Weights of a small mixture-of-experts language model, trained from scratch on English Wikipedia: 599M tokens, 9141 steps.
Below are experts of layer 6 (counted from 0) of a mixture-of-experts language model. Rows are named router (the router's row for the expert), down (a neuron's output weights, with its number) and show model dimensions 0-127. Each number is 50 + 10 x the weight over its row's rms, rounded and kept within 0 to 99.
After each expert's rows: a language model's description of what the expert responds to. This comes from a sample of Wikipedia text that the model never trained on.

# expert 59
router:55 56 75 43 43 64 54 37 53 43 45 46 64 40 29 48 52 38 65 37 46 46 40 60 62 56 48 60 45 64 33 27 40 53 53 36 36 48 48 45 61 52 53 45 42 63 44 68 56 56 61 45 57 46 46 48 55 52 45 43 52 42 46 38 47 50 24 64 53 60 61 22 62 63 45 32 55 42 53 55 42 70 54 51 46 53 71 67 59 44 57 61 61 55 61 52 54 42 57 38 62 52 39 35 51 63 49 39 43 46 42 56 59 48 50 50 51 58 48 47 26 50 57 55 46 46 55 59
down0:23 58 38 32 45 47 54 58 49 55 63 40 49 58 55 46 67 47 38 51 51 44 80 45 50 29 39 58 56 35 51 70 44 57 59 36 54 50 56 49 46 49 47 51 50 47 50 43 58 61 67 64 58 34 51 50 53 53 49 64 44 44 62 37 53 56 46 36 59 50 33 44 54 62 53 58 34 50 48 46 43 47 58 52 36 46 52 49 46 47 65 46 49 44 65 48 66 30 56 56 52 55 77 59 43 45 56 37 66 37 61 60 64 56 49 49 42 44 31 62 63 40 59 48 67 60 53 59
It responds to: Section and table headers. Heading words and column labels in stats tables, such as "See" in See also, Stat-istics, Votes, Goals, Team, Record.

# expert 24
router:36 50 38 61 48 43 61 61 43 57 55 70 48 36 54 55 51 62 52 42 69 39 46 54 38 50 64 55 65 60 53 50 44 40 48 36 37 47 64 72 54 51 58 35 50 34 66 46 51 61 63 57 44 52 44 37 32 47 33 70 63 34 42 48 62 55 60 51 40 64 49 68 45 50 48 43 49 60 55 53 35 42 48 60 40 49 47 49 57 64 59 40 59 39 55 44 55 40 63 60 54 39 41 59 39 48 57 49 41 38 63 61 39 67 64 39 31 40 63 55 53 49 49 55 35 36 63 60
down0:42 57 46 54 66 58 46 50 61 42 64 44 70 42 45 48 63 45 36 41 60 68 59 56 42 57 38 60 45 52 41 37 59 60 39 66 57 45 50 56 44 59 51 63 64 55 47 54 30 54 55 42 52 61 65 37 68 51 41 37 64 47 56 41 67 60 34 48 44 35 75 57 52 65 48 50 39 68 50 49 51 44 36 41 58 50 57 53 39 50 49 59 54 49 44 34 58 56 38 60 43 54 48 62 60 49 47 47 62 66 29 56 47 32 51 55 52 44 27 65 45 57 36 53 64 62 43 52
It responds to: Foreign name syllables. Middle syllables of foreign personal names, mostly Indian, Arabic or East Asian, e.g. Am-b-a, Ad-ity-a, V-arm-a, C-ai.

# expert 62
router:49 35 61 51 56 58 39 51 45 48 45 47 55 69 65 53 32 73 58 71 47 38 57 60 45 54 37 49 59 50 32 56 30 54 61 47 64 67 61 41 62 34 51 59 42 60 44 53 55 54 63 54 67 37 58 47 44 36 44 39 41 52 56 46 64 66 52 46 47 34 58 51 56 36 40 55 46 53 58 50 48 59 62 51 45 56 45 37 66 39 31 42 67 62 53 57 53 69 63 51 40 54 47 60 67 46 54 51 53 47 53 30 45 61 60 44 43 36 43 63 54 35 39 41 46 56 37 57
down0:51 43 54 48 44 67 45 52 77 51 61 37 55 57 57 50 39 48 58 57 32 55 57 43 48 55 52 49 58 44 40 66 48 39 34 54 24 59 40 54 41 59 51 55 61 46 54 36 53 63 43 46 47 35 30 31 31 67 48 48 41 42 56 51 53 47 82 40 41 52 57 37 61 57 48 46 44 33 44 35 57 47 47 44 44 43 55 48 63 43 39 47 64 34 43 61 43 51 37 56 54 54 50 53 54 54 45 63 54 52 69 56 60 40 32 53 45 45 50 78 42 53 42 43 34 41 55 49
It responds to: Surname and place endings. Final pieces of surnames and place names, such as -ton, -ford, -ville, -ington, -son, -ia, as in Montgom-ery, Nova Scot-ia.

# expert 39
router:36 50 38 61 48 43 61 61 43 57 55 70 48 36 54 55 51 62 52 42 69 39 45 54 38 50 64 55 65 60 53 50 44 40 48 36 37 47 63 72 54 51 58 35 50 34 66 46 51 61 63 57 44 52 44 37 32 47 33 70 63 34 42 48 62 55 60 51 40 64 49 68 45 50 48 43 49 60 55 53 35 42 48 60 40 49 47 49 57 64 59 40 59 39 55 44 55 40 62 60 54 39 41 59 39 48 57 49 41 38 63 61 39 67 64 39 31 40 63 55 53 49 49 55 35 36 63 60
down0:43 48 35 40 33 46 53 29 14 42 47 29 39 50 47 51 43 39 56 52 48 54 60 48 42 50 48 33 42 68 56 65 66 47 42 54 38 46 30 35 56 53 33 53 41 54 59 43 48 49 65 51 53 65 52 64 40 45 44 50 63 49 49 63 53 39 46 45 48 54 37 31 49 66 64 64 46 64 48 64 58 58 48 61 47 59 42 52 42 33 44 61 46 50 47 49 52 66 47 45 49 40 58 43 42 64 58 55 43 62 57 51 52 45 38 50 57 47 37 44 23 47 48 52 61 45 33 55
It responds to: Pieces inside proper names. Inner pieces of rare names, especially species binomials and foreign places, e.g. Kjellbergiod|end|ron, D|ap|ing; also "was" before participles.

# expert 13
router:51 43 38 64 46 48 66 43 49 32 49 42 59 39 39 49 67 39 42 43 45 32 40 71 50 39 55 38 32 43 50 40 50 53 69 48 44 60 46 52 37 45 50 53 54 37 51 38 41 42 67 44 44 36 41 52 50 66 68 63 62 68 44 60 60 36 44 41 44 36 32 58 56 45 57 49 53 66 57 37 48 45 71 61 38 51 34 32 52 60 48 53 50 32 40 31 55 50 36 38 63 45 47 38 42 36 50 48 40 65 46 58 58 56 48 46 49 62 51 55 49 58 50 59 62 41 49 65
down2:35 46 70 74 59 37 52 55 41 60 46 44 48 52 44 53 55 48 70 53 46 73 43 42 35 48 46 24 55 58 55 69 41 44 61 48 35 62 49 43 56 61 55 54 40 44 45 46 63 60 27 58 58 46 46 54 60 50 64 56 60 53 64 53 59 41 44 47 62 37 56 43 53 34 63 60 36 50 42 44 29 72 55 40 40 17 41 52 56 52 49 43 45 57 56 55 62 47 53 44 49 47 54 46 50 45 55 50 29 47 60 50 50 58 54 48 48 66 47 47 46 38 28 60 48 53 53 49
It responds to: Opening brackets and quotes. Opening parentheses and quote marks before glosses, years, occupations or quoted words, such as (born, (actor), "not, (Drunken.

# expert 44
router:59 43 48 61 38 47 56 52 39 63 47 52 44 54 43 63 68 65 34 44 42 56 49 38 72 65 46 56 31 39 38 52 44 46 37 44 43 55 31 19 53 30 47 54 43 47 54 56 61 47 37 65 64 51 51 48 56 41 46 40 59 50 51 60 63 56 50 53 43 48 51 58 51 36 43 38 38 46 29 38 40 46 47 62 74 57 53 64 59 54 37 56 50 42 69 46 47 36 58 51 38 49 67 61 46 51 46 34 41 48 54 57 38 50 59 68 48 64 53 61 47 43 65 45 37 44 52 51
down0:49 62 42 55 62 53 62 43 56 31 60 34 45 31 33 61 53 49 55 57 56 49 57 40 57 46 52 55 43 54 35 43 39 42 52 56 51 45 52 59 41 57 47 39 69 51 42 52 35 33 52 31 55 51 61 52 30 35 45 46 69 42 51 53 69 47 56 57 53 46 62 67 52 41 50 38 65 50 44 53 49 41 53 39 54 49 39 57 65 54 44 44 56 53 67 44 57 41 57 33 62 20 53 38 59 53 56 50 47 41 32 55 53 54 44 66 33 37 57 51 62 64 60 72 45 61 61 58
It responds to: Digits in tables. Number tokens in tables and dates, such as vote counts, times, scores and day numbers, mostly after a space or pipe.

# expert 6
router:63 51 42 66 69 76 33 46 50 63 51 58 59 51 44 64 40 36 51 54 30 61 58 42 43 54 43 34 63 48 59 54 57 66 65 56 56 51 45 53 41 62 48 48 38 47 43 45 73 44 63 41 42 35 72 81 43 54 57 60 38 47 57 57 54 57 59 58 52 50 54 61 47 46 49 60 50 57 33 35 41 56 40 60 44 53 47 58 56 43 41 67 68 29 38 51 52 41 50 43 48 51 44 30 61 46 41 52 58 68 53 57 45 51 60 42 59 52 52 56 36 42 46 58 57 45 49 53
down0:59 60 35 33 39 40 59 47 60 52 50 51 50 41 55 49 44 66 52 45 50 60 60 47 70 62 49 44 41 52 39 46 32 49 62 61 53 60 51 58 35 48 41 47 53 58 55 46 58 47 36 62 41 60 37 48 60 42 32 45 57 50 48 34 48 41 66 49 41 47 30 46 43 50 46 44 34 46 39 34 57 70 36 64 71 54 39 59 56 74 43 44 31 57 55 59 53 65 62 43 58 48 47 37 39 51 64 78 59 53 55 53 60 54 46 57 48 64 48 54 47 67 47 50 71 59 47 49
It responds to: Labial b-syllables. Word-internal syllables with b, g or c after a capital onset in names and words, e.g. Br-ab-ham, Mar-ib-or, gl-ob-al.

# expert 53
router:36 50 38 61 48 43 61 61 43 57 55 70 48 36 54 55 51 62 52 42 69 39 45 54 38 50 64 55 65 60 53 50 44 40 48 36 37 47 64 72 54 51 58 35 50 34 66 46 51 61 63 57 44 52 44 37 32 47 33 70 63 34 42 48 62 55 60 51 40 64 49 68 45 50 48 43 49 60 55 53 35 42 48 60 40 49 47 49 57 64 59 40 59 39 55 45 55 40 63 60 54 39 41 59 39 48 57 49 41 38 63 61 39 67 64 39 31 40 63 55 53 49 49 55 35 36 63 60
down0:47 51 41 47 54 39 52 68 59 44 48 37 32 54 51 66 54 48 30 31 54 51 51 45 58 60 48 55 59 27 24 44 50 45 56 57 55 40 51 30 43 55 59 48 50 63 43 53 40 70 49 48 51 49 53 31 61 43 63 64 43 48 35 68 50 50 51 57 49 40 47 55 34 44 51 55 44 33 61 61 47 58 42 41 47 57 43 56 71 39 48 59 48 58 64 33 44 33 54 44 40 45 35 50 35 67 52 39 62 45 42 46 52 56 33 41 32 60 61 50 32 59 33 54 48 51 46 60
It responds to: Word-ending suffixes. Final pieces of longer words, often Latin species or genus names, such as -end-ron, -ence, -ous, -ms, -age.

# expert 47
router:50 46 55 39 40 48 44 47 44 58 47 50 37 73 35 62 58 67 36 41 44 47 49 26 64 69 51 61 30 40 44 57 55 53 62 31 44 43 31 46 68 36 49 58 62 48 59 51 62 30 28 68 56 53 41 32 43 50 38 46 61 60 64 47 49 56 45 51 44 53 42 52 42 44 45 52 48 47 41 54 46 45 47 58 71 57 53 56 60 46 42 46 64 37 70 50 49 48 47 45 51 52 54 56 48 45 61 42 49 39 45 56 40 44 64 75 41 65 43 67 50 41 65 43 42 43 43 53
down3:41 34 67 43 61 65 56 63 58 57 45 51 46 43 66 39 50 50 51 54 33 41 71 52 36 49 47 57 40 32 47 71 52 35 60 64 57 32 53 76 61 53 39 44 58 69 46 40 43 37 58 29 54 44 67 45 53 49 54 50 49 57 43 49 43 62 30 46 57 47 59 48 42 67 52 63 66 47 36 53 35 61 43 48 50 62 52 48 48 38 30 51 46 51 50 60 48 62 49 49 43 42 50 46 47 70 42 52 43 48 55 62 52 49 66 39 39 51 39 51 65 53 50 53 69 50 49 35
It responds to: Numbers and number words. Whole numbers in tables, dates, measures and scores, plus spelled-out counts like three, four, six.

# expert 54
router:66 56 50 50 30 65 48 57 45 59 47 56 44 37 60 37 38 37 35 49 45 51 51 46 54 57 52 40 59 50 57 52 46 34 45 73 59 57 42 56 61 53 49 47 54 57 40 66 38 65 64 39 33 34 41 69 72 53 49 53 44 63 62 36 51 48 52 39 66 50 49 31 62 53 37 39 46 37 53 35 48 37 54 62 44 63 47 50 56 48 53 35 50 41 39 45 58 52 56 39 58 41 47 40 56 62 19 53 63 48 40 46 42 65 48 48 53 35 54 28 54 45 47 45 41 59 43 65
down1:40 51 45 50 58 46 42 67 50 49 39 33 64 50 40 52 65 53 54 64 41 40 60 46 41 56 34 31 47 49 40 59 50 54 56 45 64 51 68 59 63 65 64 54 44 46 50 47 49 37 32 56 45 44 41 53 40 58 51 30 58 51 37 46 58 67 51 48 46 42 45 38 40 55 57 61 43 33 67 35 51 49 49 44 57 62 60 51 58 43 62 43 56 40 64 55 51 46 46 49 40 65 52 51 36 56 57 48 40 47 57 31 29 49 47 46 36 49 31 60 63 45 55 89 47 51 47 68
It responds to: Romance name syllables. Inner syllables with z, g, c or s in Spanish, Italian and similar names after V, P or R, e.g. V-ig-o, P-oc-ci.

# expert 57
router:50 33 61 48 44 65 51 55 61 41 53 43 66 48 32 75 51 49 65 38 47 49 57 53 54 57 56 56 38 63 52 46 47 51 50 49 42 49 47 62 53 42 49 46 52 66 45 56 70 39 46 44 52 60 44 39 59 57 66 29 54 61 54 46 54 41 46 56 41 63 53 36 37 55 57 35 55 71 56 37 56 57 44 42 66 50 44 57 45 50 57 61 39 51 60 47 54 59 44 54 66 47 42 64 56 23 36 66 74 56 36 64 65 42 45 45 54 59 55 61 48 64 57 66 60 50 72 51
down0:44 65 51 53 57 64 54 37 38 53 47 49 56 48 52 50 55 40 46 55 39 44 55 57 45 29 49 46 51 55 50 47 43 53 66 54 58 46 33 51 47 44 28 35 36 44 68 54 59 61 56 52 59 40 58 31 54 42 71 33 43 50 31 40 62 40 55 38 50 56 65 53 71 45 58 57 48 71 55 45 58 55 43 52 25 60 57 58 54 48 60 32 50 52 55 56 61 51 55 58 53 63 69 36 76 51 51 35 50 45 65 54 47 62 50 62 60 66 49 47 36 41 41 41 60 46 63 42
It responds to: Infobox field colons. Colons after infobox labels like Born, Died, OS grid reference, Phylum, Coordinates, and the label words themselves.

# expert 10
router:36 50 38 61 48 43 61 61 43 57 55 70 48 36 54 55 51 62 52 42 69 39 45 54 38 50 64 55 65 60 53 50 44 40 48 36 37 47 63 72 54 51 58 35 50 34 66 46 51 61 63 57 44 52 44 37 32 47 33 70 63 34 42 48 62 55 60 51 40 64 49 68 45 50 48 43 49 60 55 53 35 42 48 60 40 49 47 49 57 64 59 40 59 39 55 44 55 40 62 60 54 39 41 59 39 48 57 49 41 38 63 61 39 66 64 39 31 40 63 55 53 49 49 55 35 36 63 60
down0:51 52 53 49 49 47 42 63 46 67 47 50 79 41 48 64 47 51 64 41 46 54 47 52 53 14 57 58 49 58 51 57 30 67 54 45 60 62 62 59 40 61 51 51 51 59 48 57 44 37 55 53 45 45 61 52 35 39 58 37 45 57 42 50 42 42 59 55 55 41 40 41 48 32 35 59 55 65 31 46 49 31 50 53 30 61 56 25 51 50 54 63 48 48 47 48 53 51 56 44 64 48 52 46 50 66 57 39 57 44 48 60 61 66 59 52 30 55 60 50 63 50 55 49 76 36 45 54
It responds to: Table cell separators. Dashes, pipes, spaces and parentheses inside tables, filmographies and award lists, plus result words like Won and Nominated and verbs like take, break.